Weights of a small mixture-of-experts language model, trained from scratch on English Wikipedia.
Training: 377M tokens, 5755 steps.
Below are experts of layer 3 (counted from 0) of a mixture-of-experts language model. Rows are named router (the router's row for the expert), up (a neuron's input weights, with its number), down (a neuron's output weights, with its number) and show model dimensions 0-31. Each number is 128 + 24 x the weight over its row's rms, rounded and kept within 0 to 255. Numbers have three digits each.
Before each expert's rows: a language model's description of what the expert responds to. This comes from a sample of Wikipedia text that the model never trained on.

# expert 4
Description: Short inner or final word pieces in foreign names and plurals, such as Malisse, Eredivisie, commanders, squads.
router:142130077100128110105132137153102092126137144100149120109117093082134132117148125122125159105122
up0:130105110133127140132071130116138128153108130190109117116081129150100169134086131153114124108158
down0:128104162084143117124151117132163141144104070111148146143143135165124123124155112121139119138142
up1:113114082154159130151135153126136128151137135124139137114140115151139148107156154126133136101157
down1:148092141113097125152125130116147147102131098118138126110089121145128144134101118134141168100147
up2:117135148145129106090157127148120161119140154143118073156101168091145148133107109166131127138131
down2:157125131092156155147138172103149118130105109097161140155157120102114174117146135149111132138154
up3:151159149162134142143095101132161159153168101146135144118102125110115126141143124132146101135153
down3:120096162128166140139148117148123144133101024093137114142144146133130140112114131145115084138158
up4:096099090113096099136109095157146110144059120133119160156134142157135145215137112126128149129125
down4:102128158138104133083083139077142135133180140120134098115157111095121166121152135114116091105106
up5:143118110133117106067082129205106124160150172137130134135093093148117127104103121133123133134138
down5:131119146127171157140130110110109095115123121119138133144090094140126151104107122125151124108105
up6:130125097154142151142071121132099126113188122158166139120118104135147120127105115139155147095133
down6:146118088129115192137143121125101168121130160096119121125140157143116127134126130139153186119093
up7:143162149135120117079186124116131167148115167159116088138118075096172109126134149153147140166114
down7:096129136122191142086075110142139103120117128117120160112100132154131189114121130121138116129106

# expert 15
Description: Country and organization words and abbreviations like United, American, County, NBA, NFL, ENG, and field labels in infoboxes and election tables.
router:082155137178160125116114087121089127134159111117124098117125155134131122172114129127171097156146
up0:125085152126133125131099132133110095154103143121101160171143117134120171152145127126136133177162
down0:075080097118084106163122109139105155113125134134121143152121146147114140159152137114146185143153
up1:124152148100180140128117100149126127125172131156134106132121139125139083150125139134108104078124
down1:154137145138148110133186104100141097130094139128122107135111131121111128123153140121150121137124
up2:118168142118123174158111112136149147171116181127131111106129138149148137131160116133172077189107
down2:099144123139162175123162140083158154175136119115119079115153129160125096123146120133112132138130
up3:144145100108086111152096130096116158137112128159138176182126074134121094138142134116144130146120
down3:135114118139122170104103161135157138149134106100136108151147134190128080119145116095089130109148
up4:142127104169146143128125111158108137121155091104141091164117168110139146159123090142114096143091
down4:164135083181100111129108159115108111119129117092135164144128171134120160136117131132114125112110
up5:154139088106138144112147112112134099104103147155136099136128095116138102163115137138116125094087
down5:084129113161154140201148134094159079118130128105131121162067140129126093135170133135135120107096
up6:137115142160126126109104143185077102130123114127130161159142118115075131137163140101120089064202
down6:117127132127121126138149111131150092103165124143097134095160158138125126099138155127075143120112
up7:122118085181112108060097125130116105179169128090154146115089138071126112133127095113116137101124
down7:162122142162127095116123105137087134150130081126166127069100124145129166146127117135126063117129

# expert 16
Description: Articles, auxiliaries and pronouns like the, was, had, his, plus commas and colons in infobox or list entries.
router:119118150078141110143177126113131103100128105147136181144131151146126170128130130120134145162142
up0:137162123125126098102095170135158117122164123131108120104133141139106123101121137138114116079141
down0:115145143146139127098144132115092129082129088141113132095163131147144115137147130155139186171111
up1:120138135116146158128100173149129152125112119104128116142123153151105131144137105121035207146097
down1:106153161116168129126090100109126144155103106135122154067134110096133132110165131126189115142116
up2:114083128110115132117113153126114145134166159103095145133144140100118163137124152136051133117122
down2:081102130123127102085158129136106097098143118130113128146074104120125070113117138138128153185110
up3:089106156146085124136125108114123182129153123124120067118122120140151096127158144151161087119129
down3:155135091140105137152106090132134127137137164116104138142139165071117100154091113141106154113131
up4:199083119167141105122107165126140122105114148127135158144063118130118140134133105120124121145148
down4:054161124134120140108110115076137163080154168146131070111214124128139128114156140148126129139081
up5:141165123126145177113128142107149163143104148096124138159144125117130141148124141132083159115094
down5:093080107115146123142135142151149111139188093148127119098105107108130084094160128135138065093126
up6:152097152165136141124148094147142111151135170161104102151130107136110104157146161138106148130120
down6:120131136114162121108107137105146151080148127150115125107095144115135122118133113138157146115103
up7:142117103092160115147134131093113185144140085082129110105109033135150132144109156150076122136097
down7:123122141129125092111090133117081111130146122136102122132130109099128106108124135141112145139123

# expert 12
Description: Prepositions like of, in, to, for, by, and sentence-initial Following or After, plus blank spaces in tables.
router:113111143073183134117132125163186111155080094142122104107112165165148143158161138132114149145136
up0:151141133098165151094131071120126182132142141128144124142113101138136077107162119126153129112169
down0:117094103153130152126108139144107100111142135156126118118132092151114094123080122128127174141141
up1:120102138128089099136092144149112107126143167145128126135137123103108118136141134126085166153109
down1:137150140134162149131129107122175129136124104113111165073116147158140134130138121127131086136114
up2:147124104133144186146156103132151067106143146119087145109131157152108147146114159125128129127105
down2:105129137122126104092114096161104114182129091112148143161108088122120132104154130122122104140133
up3:121139095083174151136096109128121141160100117116128133155124111104098065155138128132142124168162
down3:158162114137092121110153152128083109172137159166124102155134148131137156130115123133148134134130
up4:110124183146139154124095163142100102159135149121093114103122115150108101126127111126171140153117
down4:145126125119142153145121140141147096142123115117152139106117146110119139130140122137124111142141
up5:082121102142134124082121154129110143131112109121087106121170109127133130100132158126130133140150
down5:128127132124136113141118126149155142169134082145127143133120113140119106122121126127129132139161
up6:133128113122098088107150129132095076141123121115113152137160111142122163123131150126164169139192
down6:138157134113131112140135133143121144160139123111129118110129168101133127134088117148120140201079
up7:130149122111080098119085155168144113110121134104121069122125125108131134128136111142097153122138
down7:104110121128190165163117147137152155110119120137127124089143126141117142116161128114133093130128

# expert 3
Description: Pronouns it/It/this and group nouns after the, such as Team, League, University, Party, Cup, series; also mid-word pieces of rare words.
router:187125161114129102165092157108153126114160087162111136150113083108138083129130132159117101100127
up0:171130090192167154153091145144078130168115155121120126112068097133161108129133108115106149115161
down0:095175120116167109097131144135135118124128160107104112094131107148133132105136116131137127082096
up1:131122135119143121112126114153097185122160115113127131159139133137131163142122112114128134147136
down1:140145106116144126088134129113115149124142164152100084127132127138129112116131124128122144100144
up2:069138116137176148118150094115112117117149127163150135165104102137147093113109116145122132155156
down2:100143129138135119101161120133141060141105110116137098092095104137125098159130133129157131189130
up3:165098147145143157131117110112118126162074131153161145160112113121127063152103115095152131129111
down3:132139168094147092091138145126106135143116138112154105133090079129124112126094120127124141145130
up4:081112169138149121189149123136114156119146119131153100129114142056128095164119150114124096101154
down4:177148147134137133110142137132164166106162177106158120175110103120135147156131144136146178122114
up5:124131101115133149133111141132192110168159113118113123144115135147122083124116134129119124114157
down5:143113149124133104169162156113125111082124131114140119091135103108138157105134128107150128127112
up6:093111200134143124115158142110134111143105107172110109145127130107125128066127115129154117130079
down6:086126136130118111104107107180092108153124176105169127140111124121132137111100124135107146134107
up7:106103159128152116175090164146178154119166124109144110150124105103153086166114140093121133099089
down7:144147154116108122058144093123168158142127147139140108135108067127130075151147127116159170136153

# expert 2
Description: Final word pieces of place and personal names, often countries or regions, such as Karnataka, Pradesh, India, Moscow, O'Shea.
router:164171137177114082128169168177134114099144134109148139161086121110123109085135138109129169081123
up0:093128104180104146125124147099150127112157104184122126133123138116121130113092121088121126090163
down0:122118113113195109105129112137137138153111124146148174181128113146122078087139139145129116147100
up1:115101150120148165125092111102132160182150100146155128098175133144138047162147102148150087174140
down1:144104145075127166121126084153129133126122057134107133108148120115138111154198142123140079192159
up2:122144129142091157123141179131166067086136116145121138121131197119119091143138121083132131134116
down2:143155141138177149172149102135144169113129103113128146105173124132120075128121137136149136179102
up3:116122155144097111112115146134124111145126154082080184137156130162124136115147156125154123157119
down3:145126142120211071151132135129148145095101133142148089140095125162126131083096128134130140091078
up4:141125135129177089162127150074140136142150132152148062143105081171137181115122139119107134115153
down4:064096120134134109084140126123126127147098130140124081135138180097110200122130134127124146106135
up5:091123125138090116121148140132141091089116110127131147087131166118100164123164144128112145167121
down5:177144092141160167187130092109118129133129138116148159111099072111119121134102140150121146129130
up6:178105101162136129118155089122095120138118117087148100109157123127111090129120150126097123140140
down6:122115145096112134136134155131095126160126104131111097073107156119111130163097119139148152119122
up7:122170120128107122150136175122125134124120126150109131102178147125104153154119145140157156164094
down7:139162132124142120125151129131145141128132115147102120134112111125122126135157139122146129138148

# expert 7
Description: The prepositions of, in, for and to, opening parentheses before abbreviations or glosses, and sentence-opening He, It, There; also the piece vol.
router:144150152133135148139121140154155139140162087098120144148125117067143109135146139112094101162191
up0:153118108152092100127097109112131127111159155120149103126182116078084139138140104111098159113078
down0:120128151054151103136118146150048139142138074130103145114134168141125129142127124126144128112127
up1:124139144074154146104144139110122100142147109095142129138104123105132101137135128096137140169176
down1:148140075138106107123097156147119111119152184143117146095084139123132110099109118136124121092122
up2:081072114104148135134094139113138084133082131152113135127111120156107169099130107156133137125125
down2:126126132177119144134150120138127137137165136125097125070131094116143109119175121124089127164136
up3:147155158100152148126124161111144168133179107136129111113140122105144127141132105140109131123120
down3:163117137130090092120123164177094136151095128117117134133167121084127120129109142128150130090131
up4:147156114099131120116148159155100112123172111123102078124165138168153115145095120138157145095140
down4:148121125154139072136112128115111183110135183102124125135110156087114158123139135123118140141105
up5:135130121132130145084131157156146108110085104108155102101117129160139126113115111148127125110151
down5:132147132115125113143143110101161105175154133152116157116150112101130120129114116129106107124110
up6:104109196120131102135103174153137133134116144163133122161124149139102104149145102070133075131139
down6:169115091112154131147130099141155130131131145150137127156098160152125122132066136135080143099111
up7:163095145154163133130142131131121110111141094131110113088128111147130119119105126122114127139109
down7:114124165158114150092108100169122131128122178135148101144124144140116146102136135131127155151146

# expert 19
Description: Short vowel and syllable pieces inside foreign names, often Japanese, Vietnamese or Arabic, like Da(oud), Ti(rol), Nin(h); also table pipes and pronouns he/she.
router:130137160155131126130167111111147104099090140115086084196136156136124120136141136130133150127143
up0:147118158110103092147058143118137107129121102130146156179118114116114135116095140116100133142125
down0:120135166106122066154089096137150142150142126121158115123085157149128110140089120127103151154160
up1:120155122111152153130140115147165128138124086099118174137118149143106123147128105128091114121167
down1:103117171123104170153119111150137096157114097114148119118066173151133086124153114118116102156113
up2:131155122143092133114135117147133121124086111136091115100122114120136153128126115118149161104134
down2:127099085131136150091109168144111066102106166122155134164109139146122157158123137124124137124123
up3:145138129132128109101109120183090146170153131112141153082158139164137132163154136120080147141129
down3:090129141105115141146067144125137087154130103157141132116063195125129117130110115130120075166171
up4:113134146125131127140136090183157150091099096119118118144131138164106163136115128127104116126096
down4:147137136198143142096121105134154074127115171143128118134106111164125184169154134137114134128123
up5:154177076080146116132105127125130084116150120119088156107128159124120127135101118097124112164145
down5:110109095095121150124142114133151088153137095138113125149100133087120141115162134126107084119125
up6:125129104115108160134150137108192143148134088113130139127091122120123126137115116143118145137109
down6:133088150151145123113141107139105156126136102122124124092121148132123171124099145136114129153150
up7:134125148156081139150113142129139139108134159133101140114144122132111107116143109105099105106100
down7:096146171135153109118130115137148100082124150119121123101102145158111157156142130132106136142101

# expert 6
Description: Single digits within years, scores and counts in tables and text, such as 1826, 0–3, 21 seats.
router:149138108139136138150131162129123130133123119076100129152116135093088150089111141107104142119153
up0:093123171107104135112158111140142200133099132157179151135136144135137106107133129136125110066167
down0:166143127124100138100138125112127092132122160110132156178137123140141142102135125137143181113113
up1:167107107095116121099177137112132121149134119163114175144108140117123135134160100116112124143144
down1:152144154194143167131121131150124088128131141091127143117154111119126140104127126131134139119101
up2:144155144132149119144111103117150137117154108153192137138099142134116127173129140141142105125156
down2:101143087142117155150140156117091100146088122104113147074179122149136158144150124149129156134087
up3:112117078109105130130132099144138148081121097123090116104162158137134141127146121119138095158114
down3:154129152124142096131175117122101157125083133103126141130067131138128081137153145127134146071159
up4:134158082120157112140145146119067120110132109099089085154145129091115113120075084107121139151093
down4:137132104112127160138087120166127124110114170127123128105135084140123103116158130136106114081149
up5:117104099124175119153121099153163106083122079146133096149157089156132142086161145118104131121141
down5:145122109170151108142142122149119121142118099104105109102112160189137101145114126130130159144135
up6:118132125149100128140076112139116130174182186153197141151123124153111144177141151166105178130143
down6:108123150144174143122185135076132145116093117136135145095149165113135120109110146141144089124105
up7:137103117149144144173104145130107126102115097087108127119095130109118139118107147125137116101138
down7:117140126123092139125096141145112141128108147127119097142086109121136138126150127140131147094162

# expert 5
Description: Single digit tokens inside numbers, mostly in sports and statistics tables, such as goal differences, scores, years and win–loss records.
router:158069127146103120123140138135152127149144117129174113142159119161155093157086138144085088096101
up0:167135091134088132166125156107139150147183119101138133126091126132126135135115082167150128108139
down0:089112164116188149069141139091131111136094138163159140101124090122129121120148134133111130145129
up1:109097155144086130114146119098114129088127126127150168159107145133139147106106151161098142115117
down1:079122153115123164167096090134110146160124130127115079076088122147121135162143121136123139179095
up2:147132150102136130099097133140189068173141093140130120126141155154118149123107123129101078110099
down2:067124121101126115121182122129131156062110146131153160068095162127113112124103124124132181079153
up3:120085133145142128148103148136088144153198143126130140131069130121088137121135141141112107106182
down3:077113145129080098086125120106147137130117111128123139129151141088131066137143126131097135199118
up4:099099117144122157129141092124102143093157135119175147125105105143143154166128140140142140144154
down4:108105148143096106125095105128138128092102137120115096108127110106121127100144145142117109122081
up5:093146117132076132118119141136114073129123122120120145139080126146102160179134129124147124127096
down5:146129135128113130155145107121111181096126147104109122119158123107121101115141137115137152142101
up6:135157150118123110124119122115113136138154155113121121118095124140147112105109133165141128107102
down6:094098136124080149093110091138112086115106154131117105082122113127123110132135122127136144117129
up7:131163110142126120133138098134139109119104144145137128144120114109172139118084136124116118126112
down7:111110140136125112100067125146098122154143143091104127129094101129115081127170133122140161144126

# expert 1
Description: Opening and closing parentheses, table cell pipes and line breaks, plus function words like that, which, was; also parentheses in LaTeX formulas like R_{ff}(τ).
router:126107143127115138137157113070159129118149119130132134107110102125137137116141125134117121123136
up0:119145135150121119138156128134131086090136127150164089150120154116107157070143141110101090129157
down0:135158106100117091158119120140131129155134091128155138170059106115126099153142123145147111091143
up1:090132145140121160134121136135152149143120167092108143143131124057161150109145109126102132079078
down1:109097109099125113093130139161161138108168148093089113075202147144119117127104133145132100128147
up2:131123147152107125093128088114124089120126100108151090122123158162158120151125119143126086101179
down2:128106128092138127144099154124110135117103140124099126148123055088131075117162130133137149123088
up3:142121147176136156076110162133119152128110137105116096166108107131102122152144148155102180118101
down3:121099127077119137145138121138116152159118113149100159084094135123131116112139134131175133094151
up4:142145139122137118124101153153152106109135171121158156119135108120156096130128120101076105144129
down4:112110113102119149098142116174076135135097122120108119109141166089136142132125130136139096121098
up5:140095148162124149143148133121108133120135089153164172173098111120129143127085114127095109122116
down5:121119131116122122069131171133131136147131158063128114141164142144137096131147122125157190167116
up6:132146170132147126094121146129132068089112119104130132063151158098140151157098148162156118121166
down6:130103073123142167134141155160093114131116131154132147119130083156139134133169123117116108175102
up7:117139118207110130155145123122162108162131134122120126128159109163131122113174117110159125111093
down7:129131111060164146118145106138188128084102159125107100145151152109125121105100133133083102091099

# expert 11
Description: Capital letter or short first pieces at the start of proper names, often foreign or transliterated, such as Str(anding), Bh(oga), R(ishabhanatha), Ny(ak).
router:135124160130155088138152115150130107140148118121132168116162124126110137132188123130168142144101
up0:181124112109123107126126071108133113116146137109123098114082110117146134133057151121106171138105
down0:175113092121120119159116164125117138164147110100101153150120105148122115133114136137132139162113
up1:137132095151124122130122170115132146160103135127123132149084102137115139098124123122136146079147
down1:098092115088124088167098126147139152128131113127126136114166083109127162120105144124128107123102
up2:135149095070150126096155121130096128134179098120087126104184152112121128102161083117122133159134
down2:104136159108163138158144141142108078140109157167119115094146080100124126167110116112149180141098
up3:164127174086128164156130143159110143119147095113146150113122120160125123160120137099155106078142
down3:086118125118079128123113119092181179126114138115119110142122152094136148123148133120123136132109
up4:106113126154110137157122158168163132094094148114167171114113123125076126088101151155145115145124
down4:120117151122149093117141142134166164144134092150081151115148144126133102154157117109142094115101
up5:072123104130115139113138149193113133142139100135139134172138156125139124157173141110119118165068
down5:115156125138153088142154144094112113106111104127102133172150129145132119134119122114091113093123
up6:086092131172141108121135121096144152090087150127099107114102095129135132152102124129127087128118
down6:164126133090113131139122145160106186170144165146144153102118104130119145146066126138151093171151
up7:112125143160128117127141165138148127088111150115125150101102119111170163125133094137111107130116
down7:115149129148139117118147125163138149135126137107103157114175129100137113125126128106137098138111

# expert 14
Description: Verbs and verb-like words after to/the, such as stand, filed, consisting, up, out, plus apostrophes and hyphens inside names.
router:083123110125137142136138139094130163099113092132177127056120139127123099116139135127137137121140
up0:133081093179194144174087117106107184125150126120155126123121095146129137080129146156128163091189
down0:129133136135135118128104071121155168116146099120154123139138112104126140097116119124143165115189
up1:138126124090116157114134109104148125102116079108070131159139150146137079092092117113120158174153
down1:135131112159131106135149107139164111093105140142126097111094203135134096096124134118136098119113
up2:109122102083187151133159120075098125116112148102102160121137147136119166140123150133121083130106
down2:136119116132090169149105109120173119156145068141145156126084138118124147135126133140114137154156
up3:104149118169085159088124134081115116174120144160127117163163113109131154152092135159102091170087
down3:195132113136123104114111154142114113104102156152150099158109154119133139105089129117073154140152
up4:117117157159117124154128166152146166124101149163137182116136159121116210085071130151080151112136
down4:187099156110137077168160131150136169150127096144142107121130098120113122126097119137116093135142
up5:079112147159129099151101105152114082104127110121152131110150122122138112161107132144106144118176
down5:125134129134127160142122089164141093112129140141142115117151071135119126130129127137156101169136
up6:128119160099112086116174137136172132119127118127118102117119148110124090129084162154171106083108
down6:087150109099132144059127126096151090152109133138147138091160133147121089149144128121141127107099
up7:100103111103136140130133092206163132161138133115124142096114115140110117127131101108148129136148
down7:056132133103104181103106120160098134151092151154138109106082121140117157166199140122149160144128

# expert 10
Description: Common nouns and adjectives right after the, a or their, such as resident, first, new, other, winner, place.
router:117125104113115158113110105164097093137109107139127156162129118106122116129062133136148132150106
up0:089159114127106142107146139118112130168151101104149078125110143122126112100130118147144091107131
down0:133118113123093080143116079153155150095115144130127128107100130163129103133085127137107133117107
up1:087132143089132080149110139135131079075127162105087117180123072096149140109125125105129142119138
down1:124147130115122153157156080137123139148140103152121166167127113101132139139175116130121128126129
up2:133127128099105099137128135153112101094135117121075116169162120116127133103104133134109199076128
down2:115151156162146138177135102153105147113129072105105135168088154094128094128127133109134094147132
up3:147130133113136160149155119149117116130124096100137136105128127103109103118135151129117077130112
down3:148144109125150135121144170102074132121141166135119114137152125126122148130125118128125126114156
up4:142156137147148074139130137115095104093165139132156119163152123112133153125135148127125149103140
down4:163111189126141088138132139122147126116117117095125133093095112133126117118105130134124109095138
up5:163108151136174158117108111166141141136153138104119162095161129145103154113102135157089102122083
down5:128162108169144150121073170127133156125115149166128138146145151091132132119113124124103124137124
up6:079128134113107099117115153154145130145124142107137156143102151085139108098108130135094125167097
down6:110131145106114139135109093145127124148141119137142119163130169105127133144166130137138114165180
up7:139135105147136102149121139085130095165141162093118174166112083119112154132119136123109188137103
down7:129074119137150187136134129127139135158121090118156074108085117131135166099147122130104083093102

# expert 8
Description: Line breaks, sentence-final periods, list dashes and section heading markers like == and ===, ending sentences or list items.
router:138124098126144127111115131155126105130083118106102122120132114141121133106132130124075109145103
up0:121120146122162155131137131159147101112136157116122099136168121132151129173115113112151125142117
down0:119098140164144132136124148162153092106154124160113132142139183140135128147144128129140137136112
up1:098123097154103191141144135115143117127119147114130102139118198118109119165126154120123110149120
down1:182114129126118082132118122168125141108145113135133163150084106136135132117151132142119141124138
up2:125151126126096093122143099137145106144118139098163133141133143176140121131094173140145167121090
down2:160097127108164168141135142144111136101119135125139160145115112128125158116175142127115096126130
up3:102132098174096094137135049156159120113087152130125166112141128124132120129066139165140107126116
down3:132102140082156126172129134146145121125131117121110126172090139127124143104132144131107145163124
up4:104104149138143134107176126145138145083133138156118152096159173171131114169147151136098103115137
down4:159114124149145150176097140145096125163097092165124117113097104131138112132110128130139138128115
up5:103134140132078116106125134153132141164140122137137127117149156123155109140142139133111132106134
down5:124114133133127115162137123121147086119158174137118146186102124121137110122089131133117180129116
up6:138137132116115070146157148164171125103138127135154120130117114122136088136118147123130166118116
down6:083130143125134182118142101128131118121138165098107126106112149119118173107171138130133121152124
up7:139133130147095138127133146098105134116111126119143148128130127146084128176095099131100128089126
down7:128127115096151110138166119136171140075134126137129132196110094147127116130165134137131145192157

# expert 17
Description: Word-final pieces and whole first or last names such as Barry, John, and endings en, ton, ley, ak; also labels like Dark, Lower.
router:112149106144147141127117100111105166140127190135125147142175160141129130156154123112150125075121
up0:093104114163152135111110114109088124114103156127091120143113122150105145120128109120094115158143
down0:167131190131152089150130159139129152113178113109151108208151085092122138160075137129124153126147
up1:160181115120115173118061116133114136140151135177143108147111114132113133137133132116091103130112
down1:103096169146108093160147133137103128171145120148154132164093105132123149135151126127114129111146
up2:135120116164139096103121126088113142126136101139148169173108142140121108103096168096093133118135
down2:122108175109132097131130110140125156158082075138104135148180117137118170137121136136174165181116
up3:100115167135114142131188151117141135136091134158101114104123143122140174118141134150154080147109
down3:163160080144107122095119129142175166129166211111141143115131118102138144119127137126156137129081
up4:108159129123154129104142092117155132132112106115161146117175139137121119112132154140148164112095
down4:112130144137128148093132163109117145103109127150132089129094158109133132112102133100142127115120
up5:145163134145113130128149128105122139166103146119119120129115130133111131102137135115090137111145
down5:102118119135074080113161129140115130162161103110134172096146142140119119119182125111112123132097
up6:150134109152140194098105140131150134134077126174151113117140110096115137113095121101117132131104
down6:114149141127152156110144141120118149153111153157148082135052102081132161110133124100157137163148
up7:115133108160089100093114121117136087131133115092124119148100114103115139117144127116137105156094
down7:167118100117103092156178122136114129177150146133106108153123086180133100122143141138105142115138

# expert 18
Description: Word-final suffix pieces completing English words, such as -ation, -ating, -ly, -ings, -ital, -line.
router:116118140125076150106079110119131137118116186178098102080151096143131122091133132132097113129098
up0:135162110134124159133116122147152151087117110119133062115148099121108078135116109112106102107130
down0:121128132130111124104189161155140130096122157141127113141141137092123125094126123127166143111136
up1:141117128125113160140144137135112104136093132126108124142158171150119104112117128130143097140084
down1:166138153108133127119087127116132138161151150149131125118166100133133131106142145130113082105127
up2:122111123152132137092174137127156103100085128109074137153135141144124145103081121118106156126119
down2:116124142070094131125098115135157163185142166163134096135137103113122128134157139137142058123117
up3:132141146112170158121122089127128165171133134156115138118114104088139132125117138141111145154142
down3:161148148106144117116136128140097119094155146125144142165160135104112122140132128133185106160113
up4:166129146088172122160086129071127160133134149129127156150131163123148111120089107106150131143087
down4:142156116142103143096126144110109139149144146083137134157160113110141145125101134116152109076122
up5:124128120108090127137129175132167113117119098136127119128135130098127141155140094157143117127166
down5:145135122148115157102191114129153086133141057092130141079149106143137123095120137125131090109083
up6:132119103117127170135100107099146141150151099179123109081136119093119094143123111106112150123209
down6:148129145124153119143169162136113107088136087122121142125108104119114125113143125130134105135075
up7:113124109112128123100136141137182119138136145131131080165096122184130115139108187107108089102139
down7:120133131151133098155117137128108081125099097088098135108144151102138111071124121130125161176158

# expert 9
Description: Reporting and thinking verbs like tells, think, noting, plus connectives and, which, not, but, than, and sentence-ending periods.
router:101121124097097144131150123136144145182083111114139144191110133185123159146168126129123139167147
up0:109134113128130162117143101132154159081120120135118119084129121146174151146111130127132072102110
down0:138167148164147084145109129121118146081155162165157129154149142124132138109137142136152140123113
up1:127103095135156121095132142092097139161140080125136134102134091167133139147155163125129128135147
down1:067102113105127128100142119099171137112146148128148120165120132143130145116173134119085211136191
up2:144170118103131111131124133120144134098154114153142141138111152116109136138147120072163125099139
down2:103098163161105123121119135142146145130090180128106145124157081110136105130140130149116115122106
up3:117124136122116113171101103094160137178139172146129108129126129082133114101124123137126098152111
down3:142137100141090072143118141113108129101152143110144134113180087130129103131130138123158181117072
up4:085132143100142177145096137147112109114121147072149110121150172154158129121155136153151101128148
down4:101122144156113170101114133118128123149097077134093093113099092101116120147122138124144121147136
up5:105146125107145110132149127153137174137112144190067162158142140168124143107165098110150125123170
down5:102123143149120161113060141116193138165136117133139114132107094113135140157134139121100189122130
up6:150163156110136098172168115143135085137147152105160150164115156114113171126110127124128122128125
down6:092136164115100114126102148111121101120074095107101134128141101157119119121156131134122141093103
up7:119157136143166147141106131165099099113131136127111111136125082128136147114084125151126123134156
down7:086133154087091132100133141145136135158110104139099109147132172159116101069175127121124134110092

# expert 0
Description: Pipe separators between table cells, especially after a cell ending a row, plus semicolons, dashes and some verbs like is/are.
router:137072102105107118170148180133128119129120132118118104131083147094149138089126128152163135151092
up0:128143103130092136148107194107106129174126140145150142147122143109072175103090122116102097124122
down0:106122121150167162192140144137084124130099098119113099104108153123122152145169114126156149139137
up1:161121136148120136096140128135125138099134118153123102108165144110125106108176132154145106145100
down1:110122137123114103102136117116151131094127108125111137159113148097131163131085127148136112153135
up2:151096131086133104108116172163105122080133126115147096107112114140160139132142144117101153128157
down2:097116104129072167134150128132165131150149128121133129110144111135136154153155131129129083153147
up3:144112114145103120155133158144133100080133134107128161114120130131151155121134124117096143080099
down3:082129134121130191168141136176127138095109140144121092116116137110134145160147132133152097160132
up4:110136070095108104109132159129150139064148105115128108070070140155123137124100112121122135078098
down4:121129107129115141169129135148131123129135145126126107108150123134129169123170128124127127139152
up5:149125114099135131115130075132151120126126110133143152145175091136134164124112123127116133151134
down5:163121116152160130136135131118129125129094126163133168108089143150121074134117126147108133120130
up6:128101112104164128122076140138162106160094129131131116152133126148126119125121143089121103133132
down6:149120092138104143142157085107152106126155164127138138086138141167134134127114125127120101080126
up7:150126156151161087115104083121139098163169093123135076138097107147157140148133137125120142137162
down7:149136117113122156086149120121165120159099132151135154114145128148124088137100124128103105081140